{
  "init_std_o": 0.02,
  "init_std_up": 0.02,
  "weight_decay": 0.49,
  "schedule": "wsd",
  "dataset": "wikipedia_en"
}
Below are experts of layer 8 (counted from 0) of a mixture-of-experts language model. Rows are named router (the router's row for the expert), down (a neuron's output weights, with its number) and show model dimensions 0-159. Each number is 50 + 12 x the weight over its row's rms, rounded and kept within 0 to 99.
After each expert's rows: a language model's description of what the expert responds to. This comes from a sample of Wikipedia text that the model never trained on.

# expert 3
router:46 34 21 54 37 29 55 54 48 47 34 30 61 48 24 67 51 60 37 37 56 47 53 61 48 42 46 53 30 47 63 40 52 34 63 80 47 72 58 50 58 46 39 47 48 51 30 40 48 55 52 40 62 64 53 41 64 72 35 35 59 58 28 67 31 55 67 51 49 42 32 45 67 48 38 63 51 37 57 40 51 23 47 62 47 60 37 48 43 37 61 49 68 51 56 43 58 57 54 50 52 42 30 40 68 57 36 75 39 50 44 58 45 54 49 61 59 66 50 58 63 45 48 78 48 54 46 48 59 64 58 57 33 62 43 31 55 46 52 48 46 39 42 67 48 59 58 34 52 57 55 40 52 23 48 57 67 59 87 43
down0:56 68 59 50 38 39 72 53 41 40 31 47 65 65 52 30 28 46 52 55 37 41 39 54 52 37 47 22 56 47 37 65 44 50 49 47 37 37 42 48 44 52 34 66 71 49 51 75 52 56 59 61 44 52 42 69 12 66 39 54 45 51 57 59 65 45 40 45 17 52 53 45 29 49 45 57 47 30 42 58 67 48 63 68 41 54 46 43 30 81 50 64 47 39 55 56 64 65 65 57 52 48 73 51 49 39 42 45 60 48 49 43 40 36 64 63 45 54 38 65 51 53 57 50 45 48 37 33 50 48 51 37 52 62 47 38 48 37 66 49 60 51 49 49 53 33 49 77 49 42 66 39 56 61 67 81 58 79 63 47
down1:63 61 52 57 52 60 48 29 54 31 42 46 60 37 61 41 62 48 53 54 35 50 47 59 46 47 51 45 46 55 66 56 44 47 53 49 54 31 56 55 55 39 69 37 40 50 51 76 47 58 50 68 47 60 32 50 37 51 50 64 53 58 48 58 44 72 60 62 47 61 65 44 63 48 40 32 60 49 57 40 77 42 57 35 69 63 27 34 53 65 36 30 39 63 61 37 39 51 51 52 56 42 62 35 47 60 46 46 46 42 64 40 49 53 36 35 37 37 50 28 51 62 50 36 44 43 32 53 62 67 54 30 76 74 43 60 62 48 48 39 55 61 39 62 22 50 43 49 61 54 40 57 46 73 52 53 36 45 41 45
Abbreviation periods after St. and initials, plus capitalized first pieces of names, such as J, St, Br, Sch.

# expert 11
router:50 35 64 41 50 58 54 39 55 54 42 37 41 55 73 48 61 61 54 53 63 44 61 57 53 53 52 36 48 57 46 62 53 34 43 32 42 32 60 61 71 40 50 68 59 48 60 33 44 57 64 47 67 59 44 60 39 66 55 52 66 66 48 46 50 40 61 76 45 32 58 69 41 57 49 51 44 45 29 60 52 44 53 42 64 70 40 54 69 51 33 58 29 59 60 34 44 66 41 71 89 47 43 71 52 66 46 21 54 41 62 63 48 15 54 44 48 58 59 35 49 51 59 46 64 53 33 63 48 45 68 48 50 50 40 68 52 33 70 46 58 28 66 54 48 59 61 51 55 62 60 49 47 50 63 47 38 41 78 54
down0:57 63 49 49 67 60 51 81 28 56 36 37 52 57 65 56 32 70 29 54 52 35 78 50 24 40 48 51 36 68 86 46 55 34 60 42 47 44 45 52 68 45 45 47 39 42 38 50 55 63 52 33 49 45 60 41 39 54 69 60 36 44 52 58 52 61 36 46 44 52 47 41 48 38 43 58 41 45 44 49 52 46 48 40 47 57 47 07 36 32 42 51 44 54 47 40 37 50 48 45 56 42 64 54 59 45 51 71 54 71 40 51 26 38 57 69 22 59 69 41 51 54 44 41 59 60 54 49 41 68 26 45 53 41 45 60 50 50 48 59 64 36 39 51 50 63 59 45 50 32 65 42 45 50 42 27 45 60 41 56
down1:44 42 53 26 60 29 46 64 60 50 55 51 35 29 61 42 42 36 44 67 38 16 48 35 71 53 42 59 59 45 45 59 24 46 37 60 71 57 65 53 76 41 50 56 50 46 35 41 63 53 55 56 59 42 43 70 42 44 72 48 36 58 58 58 52 71 47 50 29 52 59 50 44 43 58 63 55 49 46 55 34 55 64 44 56 49 58 64 21 53 45 55 56 48 75 49 61 45 56 42 68 65 64 49 63 51 59 65 51 55 43 33 50 63 58 50 45 33 42 46 42 26 44 61 42 60 36 62 54 46 39 52 62 31 71 32 49 54 74 42 64 36 53 45 45 43 58 45 45 36 54 48 58 67 58 67 53 53 28 38
Middle pieces of proper names like ain in Gainesville and Rainbow, plus pipes and dashes in sports score and standings tables.

# expert 6
router:19 57 41 47 44 32 50 48 49 66 57 35 56 40 36 33 52 46 82 36 24 60 55 40 54 57 62 49 52 30 60 63 34 65 48 48 46 50 42 47 54 44 52 54 59 49 46 43 67 54 28 42 41 45 55 43 51 42 35 31 38 50 37 40 64 49 40 44 47 63 64 36 50 51 46 68 37 57 65 76 29 52 66 74 60 52 31 65 56 36 35 68 72 60 42 62 54 54 60 37 56 50 50 71 43 44 62 65 38 56 56 56 41 30 57 65 46 49 56 73 69 54 28 46 44 59 69 41 49 28 37 58 57 45 39 57 47 48 63 44 44 56 28 46 49 42 57 44 69 45 64 49 46 54 31 50 55 44 26 51
down0:54 57 42 40 35 48 64 62 44 44 34 71 56 52 41 40 58 48 59 68 35 38 49 55 41 49 44 48 53 58 46 47 54 51 43 65 65 52 50 50 45 41 55 55 41 65 50 45 48 40 51 23 59 58 37 61 61 54 25 21 38 46 47 40 41 57 45 59 53 40 61 40 53 47 40 73 66 48 77 51 30 38 66 55 64 41 46 41 39 43 48 52 33 61 54 50 55 50 64 47 33 37 24 43 63 52 47 40 53 55 46 51 74 43 57 36 05 37 43 57 49 58 57 51 47 49 57 54 40 51 41 54 54 35 60 63 35 53 51 49 53 36 55 42 72 36 56 65 49 66 66 51 22 51 46 57 57 69 61 51
down1:67 58 48 31 36 48 56 65 61 35 55 44 62 44 64 39 44 56 71 40 80 57 55 44 34 55 33 48 60 66 58 52 21 47 35 51 45 48 48 55 38 50 56 46 48 33 47 71 63 50 17 46 47 30 44 55 48 49 21 61 65 64 50 51 46 37 57 52 42 34 55 77 48 55 49 51 52 27 34 56 45 49 58 37 40 57 72 45 50 60 37 46 58 51 35 55 53 63 44 57 56 47 51 56 71 55 54 55 53 53 43 55 55 13 46 48 42 42 50 42 65 42 48 48 69 52 44 62 36 33 35 42 54 47 40 33 43 49 36 48 56 47 39 43 74 30 64 56 56 62 40 35 35 70 57 76 51 45 54 36
Words opening or inside titles of films, albums, songs and books, especially The after a quote or table pipe, plus album and film.

# expert 7
router:50 44 39 39 65 51 46 63 32 46 30 49 44 55 42 56 48 54 53 25 37 56 43 39 47 53 57 39 69 64 40 53 56 52 58 37 43 51 54 56 38 41 62 51 54 52 35 45 27 53 27 58 63 61 36 37 60 43 51 46 37 44 41 69 62 68 50 40 49 46 71 49 49 47 58 42 57 46 67 67 52 68 36 48 47 47 54 58 48 67 50 50 53 58 37 54 47 36 45 53 46 50 33 83 67 43 48 29 32 37 36 40 45 52 44 53 71 33 58 56 39 45 37 67 45 63 54 45 32 56 57 79 57 44 36 76 63 27 62 44 52 60 44 41 49 69 37 52 34 44 66 42 70 65 50 53 59 42 45 65
down0:48 36 46 65 54 23 50 50 37 57 50 50 43 64 61 52 37 48 40 37 61 45 41 67 36 74 69 46 62 45 31 55 50 72 61 54 48 28 54 53 67 50 72 45 47 38 32 47 47 58 51 40 54 40 35 47 53 54 38 34 57 65 37 49 58 36 52 41 80 40 50 43 46 43 45 35 52 50 49 34 55 71 28 66 55 36 41 62 39 47 52 36 47 65 77 52 82 55 53 40 44 43 55 74 29 48 52 42 33 49 47 42 62 50 56 44 60 62 39 74 26 33 33 65 39 52 33 59 32 47 70 60 40 58 37 52 44 58 39 48 55 57 26 55 59 48 60 43 52 40 56 22 65 47 51 53 47 53 37 56
down1:35 59 34 45 55 61 58 33 61 42 57 38 44 37 48 47 63 42 65 54 37 45 49 40 46 55 53 41 24 44 39 51 41 57 55 43 54 59 40 62 68 35 55 57 61 43 60 39 60 44 44 36 67 49 37 47 73 48 61 27 71 39 27 47 65 53 60 58 51 61 35 56 42 52 34 42 44 66 36 69 64 55 38 58 66 61 69 46 55 52 28 33 37 36 36 65 48 69 45 55 58 66 26 63 50 43 48 47 70 55 41 26 48 58 71 58 58 37 50 58 69 49 45 28 40 70 42 87 56 28 41 42 77 73 57 57 43 44 66 44 61 46 43 50 54 29 58 40 36 55 57 41 51 76 45 52 53 39 57 64
Month names after On in athlete career narratives, such as On November 18, plus season, Cup, first start and table pipes.

# expert 10
router:52 64 55 67 48 46 69 42 50 27 57 72 42 61 59 45 55 46 55 47 59 47 63 55 55 48 28 62 64 83 61 57 34 36 54 31 46 33 61 35 83 63 55 60 29 31 64 53 45 63 29 36 44 43 54 54 39 54 54 66 49 40 48 53 45 60 47 46 47 80 24 42 40 45 47 56 64 64 60 33 39 39 43 39 34 54 65 45 34 58 72 56 57 45 40 47 56 39 64 61 33 58 28 50 58 53 54 49 65 63 47 63 38 54 56 65 52 58 50 65 36 61 58 48 57 28 27 57 53 70 62 49 57 55 45 56 36 39 76 60 41 59 69 65 48 55 46 41 62 64 42 66 39 35 28 32 45 52 45 71
down0:32 35 54 70 64 69 54 54 68 39 63 48 63 66 66 44 56 47 58 56 64 70 58 45 29 75 65 54 59 46 43 37 51 55 41 08 38 51 54 24 42 34 62 31 32 34 56 59 59 51 54 40 45 58 38 54 39 52 48 57 39 70 36 47 60 44 72 30 11 61 51 49 29 28 48 67 53 47 54 36 70 59 52 45 58 36 50 30 47 58 52 62 48 54 66 72 41 47 54 48 31 51 43 67 64 35 43 43 57 38 63 52 40 63 73 71 52 46 62 51 52 39 43 42 55 69 53 42 35 64 44 60 42 43 42 53 72 51 59 63 35 52 49 37 57 46 58 49 54 34 36 70 38 49 42 36 35 59 50 44
down1:36 31 39 52 48 42 38 62 54 49 50 28 58 52 56 47 50 29 73 55 57 51 37 51 71 69 52 46 39 40 55 52 44 79 51 50 57 72 45 59 48 58 54 43 42 30 39 64 69 38 36 36 72 49 76 63 44 58 42 50 61 60 66 35 61 34 55 46 42 36 51 48 69 44 27 31 64 57 71 36 62 55 54 50 58 35 62 73 51 46 29 76 57 36 68 64 40 17 44 65 54 56 63 45 48 63 44 40 49 62 63 45 42 51 46 49 39 66 40 49 42 53 59 73 50 47 51 58 64 42 59 27 39 53 52 50 51 74 55 62 60 54 46 73 61 51 56 47 44 49 52 46 72 72 38 44 59 21 60 31
Stem pieces following prefixes like re, un, dis, super, such as aff in disaffection, erm in supermarket, op in encyclopedias.

# expert 8
router:61 34 39 41 25 37 58 55 61 69 63 58 39 51 52 63 37 49 52 53 58 49 51 31 56 35 56 74 60 38 57 42 54 44 46 48 53 50 49 33 49 45 24 54 40 57 68 75 38 48 53 52 42 36 68 56 61 60 60 80 59 35 64 41 45 26 75 43 38 23 49 52 44 48 23 62 55 47 50 51 61 61 54 53 32 63 32 25 75 53 57 44 57 30 48 41 41 56 60 34 43 52 68 38 47 61 48 33 50 54 59 27 52 64 42 37 61 34 51 44 49 45 57 25 49 39 41 53 74 54 35 32 51 71 65 29 79 65 52 50 50 47 51 49 52 32 38 70 59 51 36 34 48 48 62 45 60 57 39 31
down0:67 51 51 41 61 40 57 40 59 54 54 46 37 36 33 49 40 52 44 63 53 47 64 53 45 55 39 31 43 58 53 43 68 57 53 43 64 50 55 58 44 46 50 48 34 43 55 39 36 82 54 58 51 57 30 26 67 52 70 43 48 48 63 56 39 52 35 61 60 52 69 49 65 38 34 46 48 62 65 19 49 64 63 46 57 56 86 51 48 57 34 41 61 47 32 62 47 50 45 34 44 58 50 38 28 30 52 43 40 30 41 38 40 51 38 50 57 56 48 43 55 54 42 49 51 43 65 53 52 45 52 54 48 62 44 48 48 42 59 38 48 42 54 51 54 23 38 32 43 46 47 48 65 70 50 62 79 58 55 54
down1:32 26 55 57 61 27 52 53 53 41 57 67 42 48 52 29 38 36 32 39 48 42 51 44 44 67 61 32 60 70 21 53 56 59 56 61 27 44 64 46 48 50 67 42 35 43 54 55 47 61 31 44 63 61 55 47 52 37 49 31 44 59 31 55 53 61 70 77 46 71 43 65 51 43 61 45 65 59 47 41 64 64 41 24 30 36 53 42 36 72 57 47 55 48 60 48 46 57 63 49 57 37 52 40 42 44 56 69 57 49 35 59 37 38 64 60 71 42 55 32 38 59 60 60 51 66 64 69 45 51 46 43 46 54 58 56 67 54 84 45 48 29 42 70 35 40 52 44 64 47 48 51 48 50 38 38 27 51 36 43
Degree, minute and second marks in coordinates, colons after infobox or taxonomy labels like Family: and OS grid reference:, slashes between coordinates.

# expert 9
router:48 53 65 59 73 53 28 42 54 56 39 37 56 52 38 46 59 51 57 49 47 33 42 80 35 57 55 63 61 29 50 42 54 59 53 47 55 44 57 65 38 50 57 28 26 57 52 47 62 36 38 37 45 51 46 33 54 40 64 53 23 66 64 55 63 35 21 40 60 51 62 26 41 54 65 54 40 65 29 42 52 50 52 38 61 30 76 56 53 51 48 30 39 56 70 55 55 58 55 48 54 54 68 35 48 56 59 73 62 50 43 47 47 57 43 45 35 62 46 44 52 52 48 47 49 51 58 49 42 47 21 52 57 33 65 47 43 50 31 67 61 62 50 54 55 46 61 43 38 46 34 37 55 49 56 60 35 60 45 42
down0:60 57 41 23 35 54 68 55 56 33 61 32 45 52 30 40 69 49 70 69 44 51 40 44 43 34 31 62 54 46 54 54 57 26 40 42 70 42 51 37 52 45 41 53 49 52 40 64 65 49 46 56 52 38 79 54 68 73 43 61 73 64 69 49 49 35 55 59 58 48 57 38 51 59 51 47 51 50 53 55 60 62 55 57 66 60 58 28 41 59 65 55 17 63 40 61 18 49 48 46 45 66 27 71 40 42 45 50 35 59 41 33 34 48 38 49 55 44 61 43 64 54 76 56 62 52 31 64 47 68 50 55 45 43 85 33 20 66 48 69 65 50 53 43 49 52 60 64 59 51 50 41 35 51 63 61 40 47 51 60
down1:46 51 51 53 58 62 62 67 66 71 56 43 63 50 69 47 37 44 64 33 43 55 50 67 54 45 59 42 66 42 52 49 52 45 53 44 45 29 53 58 53 40 50 23 59 58 49 52 45 43 40 58 44 59 57 52 58 61 57 52 41 60 42 43 61 59 43 50 53 47 50 56 51 61 47 53 54 56 43 67 50 66 56 42 50 36 54 59 57 60 47 42 39 61 64 55 48 55 53 43 59 42 50 47 44 58 47 66 49 60 49 36 43 49 49 40 62 53 52 46 48 45 64 53 56 49 58 53 51 65 43 45 53 45 45 57 55 54 44 55 46 58 40 53 99 49 47 45 53 41 36 60 58 48 55 84 40 38 36 43
Line breaks, blank lines, == heading markers and list dashes that separate sections, paragraphs and infobox or taxonomy rows.

# expert 4
router:66 51 62 65 55 55 32 64 47 34 47 64 55 50 56 39 32 43 24 67 44 41 36 65 60 53 60 33 38 38 44 48 49 63 51 59 39 55 36 59 44 56 58 58 68 57 45 56 53 43 82 57 50 44 57 55 40 25 24 42 50 51 57 28 58 56 65 59 66 51 30 39 58 39 55 36 58 50 59 46 74 60 40 63 52 50 36 51 61 64 25 52 37 63 66 46 54 56 54 30 51 45 72 23 38 20 47 50 56 46 43 40 61 43 45 52 42 76 41 41 45 56 63 55 65 70 45 41 38 54 56 20 49 36 50 57 51 61 42 51 53 58 35 60 51 35 39 51 52 63 56 65 53 47 64 58 43 37 65 35
down0:47 52 40 46 39 60 43 34 75 35 38 63 46 41 75 66 35 58 51 21 47 76 36 39 37 52 46 57 39 55 29 48 42 52 23 53 39 47 41 48 41 49 56 48 41 41 48 71 82 38 42 38 52 26 50 54 44 49 46 40 50 52 55 63 35 64 46 55 59 52 36 52 64 62 53 62 32 66 44 49 63 48 41 41 50 46 51 46 39 58 37 49 58 38 44 29 49 28 40 41 57 49 36 60 38 51 67 60 34 54 44 48 36 40 64 52 51 18 46 59 51 65 42 49 45 16 43 44 56 49 41 44 58 70 31 48 47 50 54 46 53 44 50 41 60 62 67 45 61 49 44 14 65 51 56 76 43 60 38 41
down1:45 58 59 63 63 58 32 54 48 52 58 54 60 49 47 78 83 56 67 51 60 42 38 65 65 61 40 41 62 50 31 72 52 45 49 58 61 41 63 32 41 42 45 54 61 19 44 61 45 49 45 62 30 34 37 50 28 51 51 27 59 54 29 61 54 39 55 59 63 56 47 42 47 57 59 67 43 59 33 59 52 30 57 56 38 38 25 75 36 46 47 42 53 64 36 42 41 80 48 54 42 37 66 44 45 70 57 56 57 59 64 54 42 45 57 45 62 59 35 41 41 37 40 62 37 57 33 58 36 54 60 41 43 52 53 61 26 61 50 65 42 53 53 56 69 54 79 45 54 25 55 39 43 64 61 49 60 57 35 34
Commas, and, which, who, where, but and subject pronouns that join or begin clauses in running prose.

# expert 1
router:54 62 80 37 46 76 37 44 47 57 66 51 50 25 55 40 50 49 28 72 51 48 55 38 46 70 49 31 30 60 41 47 50 42 53 54 55 48 51 38 44 47 48 57 47 73 45 50 51 47 60 73 48 44 46 64 47 81 60 41 44 43 45 58 37 49 73 54 49 53 48 73 56 56 56 50 59 54 34 32 34 48 80 48 59 57 62 69 56 53 67 46 67 41 41 50 49 54 45 75 42 40 43 62 42 55 58 50 63 52 55 66 54 47 55 54 43 27 68 47 58 33 47 51 53 41 57 40 65 39 76 46 71 44 58 30 34 53 32 44 48 59 46 41 53 45 68 39 49 50 45 59 33 57 30 23 66 41 32 65
down0:57 35 48 57 25 64 46 44 46 45 53 59 63 43 35 46 63 75 55 40 55 63 41 75 45 68 35 49 65 49 74 61 32 54 57 64 50 69 37 64 61 52 50 71 32 42 46 36 49 46 27 34 50 56 45 71 61 51 23 38 74 52 67 76 68 42 52 51 43 47 59 56 44 41 46 49 43 62 58 34 65 37 54 52 50 45 69 57 34 59 41 58 74 50 76 17 39 51 41 40 47 75 67 63 62 57 41 51 45 66 32 42 60 45 37 47 54 48 26 44 64 33 56 42 44 62 44 48 53 58 47 51 48 58 56 38 63 55 45 38 45 38 52 34 71 45 58 65 45 24 59 52 51 69 46 70 73 58 61 32
down1:63 44 25 59 41 58 55 74 57 51 72 39 53 78 66 49 53 54 57 45 60 50 55 46 30 41 62 61 62 47 57 44 62 57 57 49 58 35 34 56 57 32 64 70 57 46 55 29 42 32 43 52 46 59 49 79 71 47 52 58 46 35 59 44 45 37 29 48 52 32 35 23 59 30 80 62 41 39 66 40 44 49 48 56 38 28 50 38 48 33 63 36 56 63 55 60 34 62 49 54 70 30 49 37 23 62 29 25 50 54 71 61 49 49 46 48 49 73 45 58 48 45 54 62 55 37 58 45 63 59 51 71 35 54 48 75 40 56 34 51 74 35 70 58 45 42 36 40 43 53 51 68 55 41 51 48 51 52 54 42
Number words, years and quantity or time adverbs in narrative prose, such as half, later, 1946, one, well, out.

# expert 2
router:75 46 58 50 45 51 56 59 60 51 70 46 56 53 55 43 33 45 49 47 62 70 38 44 52 53 42 60 31 38 48 40 58 54 49 63 68 69 58 36 53 41 33 47 37 28 41 39 58 53 57 76 30 53 37 58 28 48 52 40 69 72 46 51 36 53 70 50 38 59 46 68 57 67 56 27 54 47 47 39 70 44 60 51 43 48 39 44 53 37 39 59 46 48 61 56 50 47 31 51 52 51 45 82 49 50 47 54 53 41 54 46 68 63 37 49 42 08 22 32 61 58 68 44 43 57 56 51 33 41 27 51 16 69 61 55 28 36 28 48 44 42 51 43 51 61 55 60 37 50 62 57 53 71 54 52 61 62 49 50
down0:48 33 56 52 54 43 66 40 39 46 43 66 56 56 44 45 63 31 51 47 50 68 56 30 39 48 50 41 47 56 36 82 60 68 60 47 50 60 55 62 58 31 57 46 36 37 44 33 53 53 27 43 37 50 62 47 46 38 50 60 58 64 44 57 52 34 36 46 57 55 57 33 30 58 48 51 55 54 33 63 50 58 69 70 42 64 45 51 50 69 48 56 33 35 54 57 21 48 66 61 46 59 56 32 56 48 41 53 57 44 49 52 43 59 98 45 75 51 65 46 36 68 65 48 39 57 20 77 47 51 44 34 60 58 48 70 54 47 40 58 42 51 28 60 41 44 42 59 54 45 47 34 45 70 64 39 64 53 63 54
down1:50 38 61 43 62 49 35 44 38 44 37 59 66 52 51 45 54 56 62 32 58 55 71 51 53 59 46 44 51 64 51 39 46 42 42 74 37 50 58 28 58 35 56 64 43 63 57 35 43 67 56 44 62 66 53 57 25 24 44 42 50 39 78 36 41 58 30 57 52 47 38 63 27 60 54 56 30 56 50 55 62 64 31 49 72 38 71 75 73 36 53 25 32 64 50 47 36 56 63 50 56 40 61 35 61 40 54 52 50 62 40 44 35 58 52 52 37 74 39 56 67 52 49 48 51 60 22 31 64 25 52 38 23 44 41 34 58 46 38 43 64 55 33 59 30 39 22 61 26 25 50 41 47 45 70 45 65 55 51 68
Proper adjectives and institutional name words, such as Royal, Soviet, California, Catholic, plus the preposition of and mid-word fragments of names.

# expert 5
router:46 69 48 51 57 54 43 14 37 39 62 66 62 44 59 35 64 62 60 53 43 44 48 45 32 34 60 44 45 21 43 54 43 46 60 50 58 53 41 52 37 69 67 24 58 40 48 63 59 48 44 51 53 54 51 49 51 38 54 50 58 32 71 54 54 53 44 53 59 52 60 70 48 37 68 66 46 36 59 68 37 40 55 34 58 57 75 59 36 61 44 35 31 54 36 64 39 45 59 51 32 59 52 62 51 58 32 60 46 51 47 35 53 55 52 28 37 51 52 57 40 57 42 54 51 38 60 53 63 57 57 58 47 51 56 64 56 67 48 51 58 52 41 32 48 49 36 43 57 25 63 52 53 60 48 47 41 56 47 66
down0:44 42 31 55 41 38 41 46 58 40 43 56 43 59 42 42 68 45 32 37 40 65 40 51 53 53 43 39 74 50 57 56 79 29 37 50 58 65 43 46 51 49 65 70 36 47 49 30 56 42 50 44 47 57 33 15 64 56 51 41 31 56 64 40 49 71 41 37 61 57 54 39 56 63 31 50 45 50 38 37 46 47 12 48 44 52 49 34 49 50 75 59 56 35 47 47 52 59 38 48 44 71 59 52 69 40 30 48 62 33 41 59 68 47 48 50 44 44 50 34 51 83 56 63 58 58 52 84 44 72 43 37 30 48 28 27 36 41 52 56 43 45 53 27 31 37 52 45 52 49 59 45 56 70 46 48 48 53 38 61
down1:41 39 61 48 67 41 46 47 46 74 27 46 49 40 53 58 47 52 52 72 52 40 58 58 41 57 69 63 75 78 37 35 56 71 36 51 54 64 57 18 59 58 49 49 51 53 42 45 37 61 24 47 37 57 70 64 44 65 55 73 54 58 62 44 67 50 37 43 31 43 34 59 48 46 28 49 49 50 52 46 45 75 37 57 37 41 65 39 61 58 76 42 33 49 68 46 58 43 69 33 42 58 66 51 58 46 47 34 55 45 63 34 61 51 54 26 49 61 40 60 45 48 43 43 52 58 63 35 74 34 58 48 47 51 52 54 74 31 44 49 50 34 35 35 23 59 37 58 37 60 57 46 45 44 21 57 57 46 38 52
Action verbs and the prepositions they govern, such as using, developed, seeking, denied, advocating for, search for.

# expert 0
router:33 65 30 46 42 68 68 59 62 55 36 70 58 59 46 78 69 36 68 59 46 57 49 40 43 55 38 61 48 59 44 53 70 59 25 50 60 36 41 63 43 50 62 48 45 46 57 51 61 50 36 47 53 47 54 57 74 38 54 57 53 34 44 31 59 63 51 64 59 65 79 55 59 54 47 38 35 42 53 58 36 65 25 33 44 27 57 38 18 28 49 58 45 36 33 57 67 37 17 49 43 42 36 42 44 58 59 43 47 44 58 37 55 63 68 31 46 74 38 39 56 44 44 36 33 55 55 57 62 47 52 50 38 45 55 66 65 64 32 41 54 42 69 44 56 50 49 68 39 32 45 49 51 48 65 53 42 54 52 24
down0:39 24 41 67 64 40 54 49 58 65 49 58 61 69 68 55 65 22 65 62 57 57 62 55 44 71 44 42 68 59 56 79 60 55 40 39 56 54 38 44 55 55 60 62 48 36 54 30 63 59 63 65 26 70 41 52 54 53 36 57 49 54 57 65 74 33 30 58 50 49 48 53 58 69 71 49 55 46 47 59 48 32 38 39 52 44 61 42 68 64 46 29 47 42 43 69 55 52 65 25 41 46 44 39 74 57 53 42 59 48 60 44 52 50 45 41 54 35 31 47 52 39 43 43 50 45 32 52 48 52 24 62 50 58 49 33 29 51 50 61 53 37 32 43 44 48 57 51 41 37 59 31 53 51 47 62 52 70 42 55
down1:61 57 50 37 38 43 84 27 56 34 57 54 47 55 47 51 62 60 76 74 36 26 38 78 55 51 45 54 37 30 69 81 63 48 61 51 48 53 32 58 39 38 72 72 66 75 68 70 42 39 38 61 61 58 57 63 43 59 48 33 43 41 60 42 52 46 44 28 67 61 63 45 30 39 61 48 47 45 39 50 50 45 44 55 60 51 65 59 62 52 28 43 61 43 31 54 46 51 48 53 53 64 42 44 60 49 39 63 47 42 62 48 41 45 39 59 55 40 48 41 52 48 35 36 27 79 63 48 66 53 49 57 52 47 55 59 33 56 68 44 61 86 68 95 61 47 63 41 45 51 44 64 29 48 23 52 43 38 55 43
Nouns naming data categories in tables, infoboxes and headings, such as population, species, rankings, scores, plus pipes and semicolons in tables.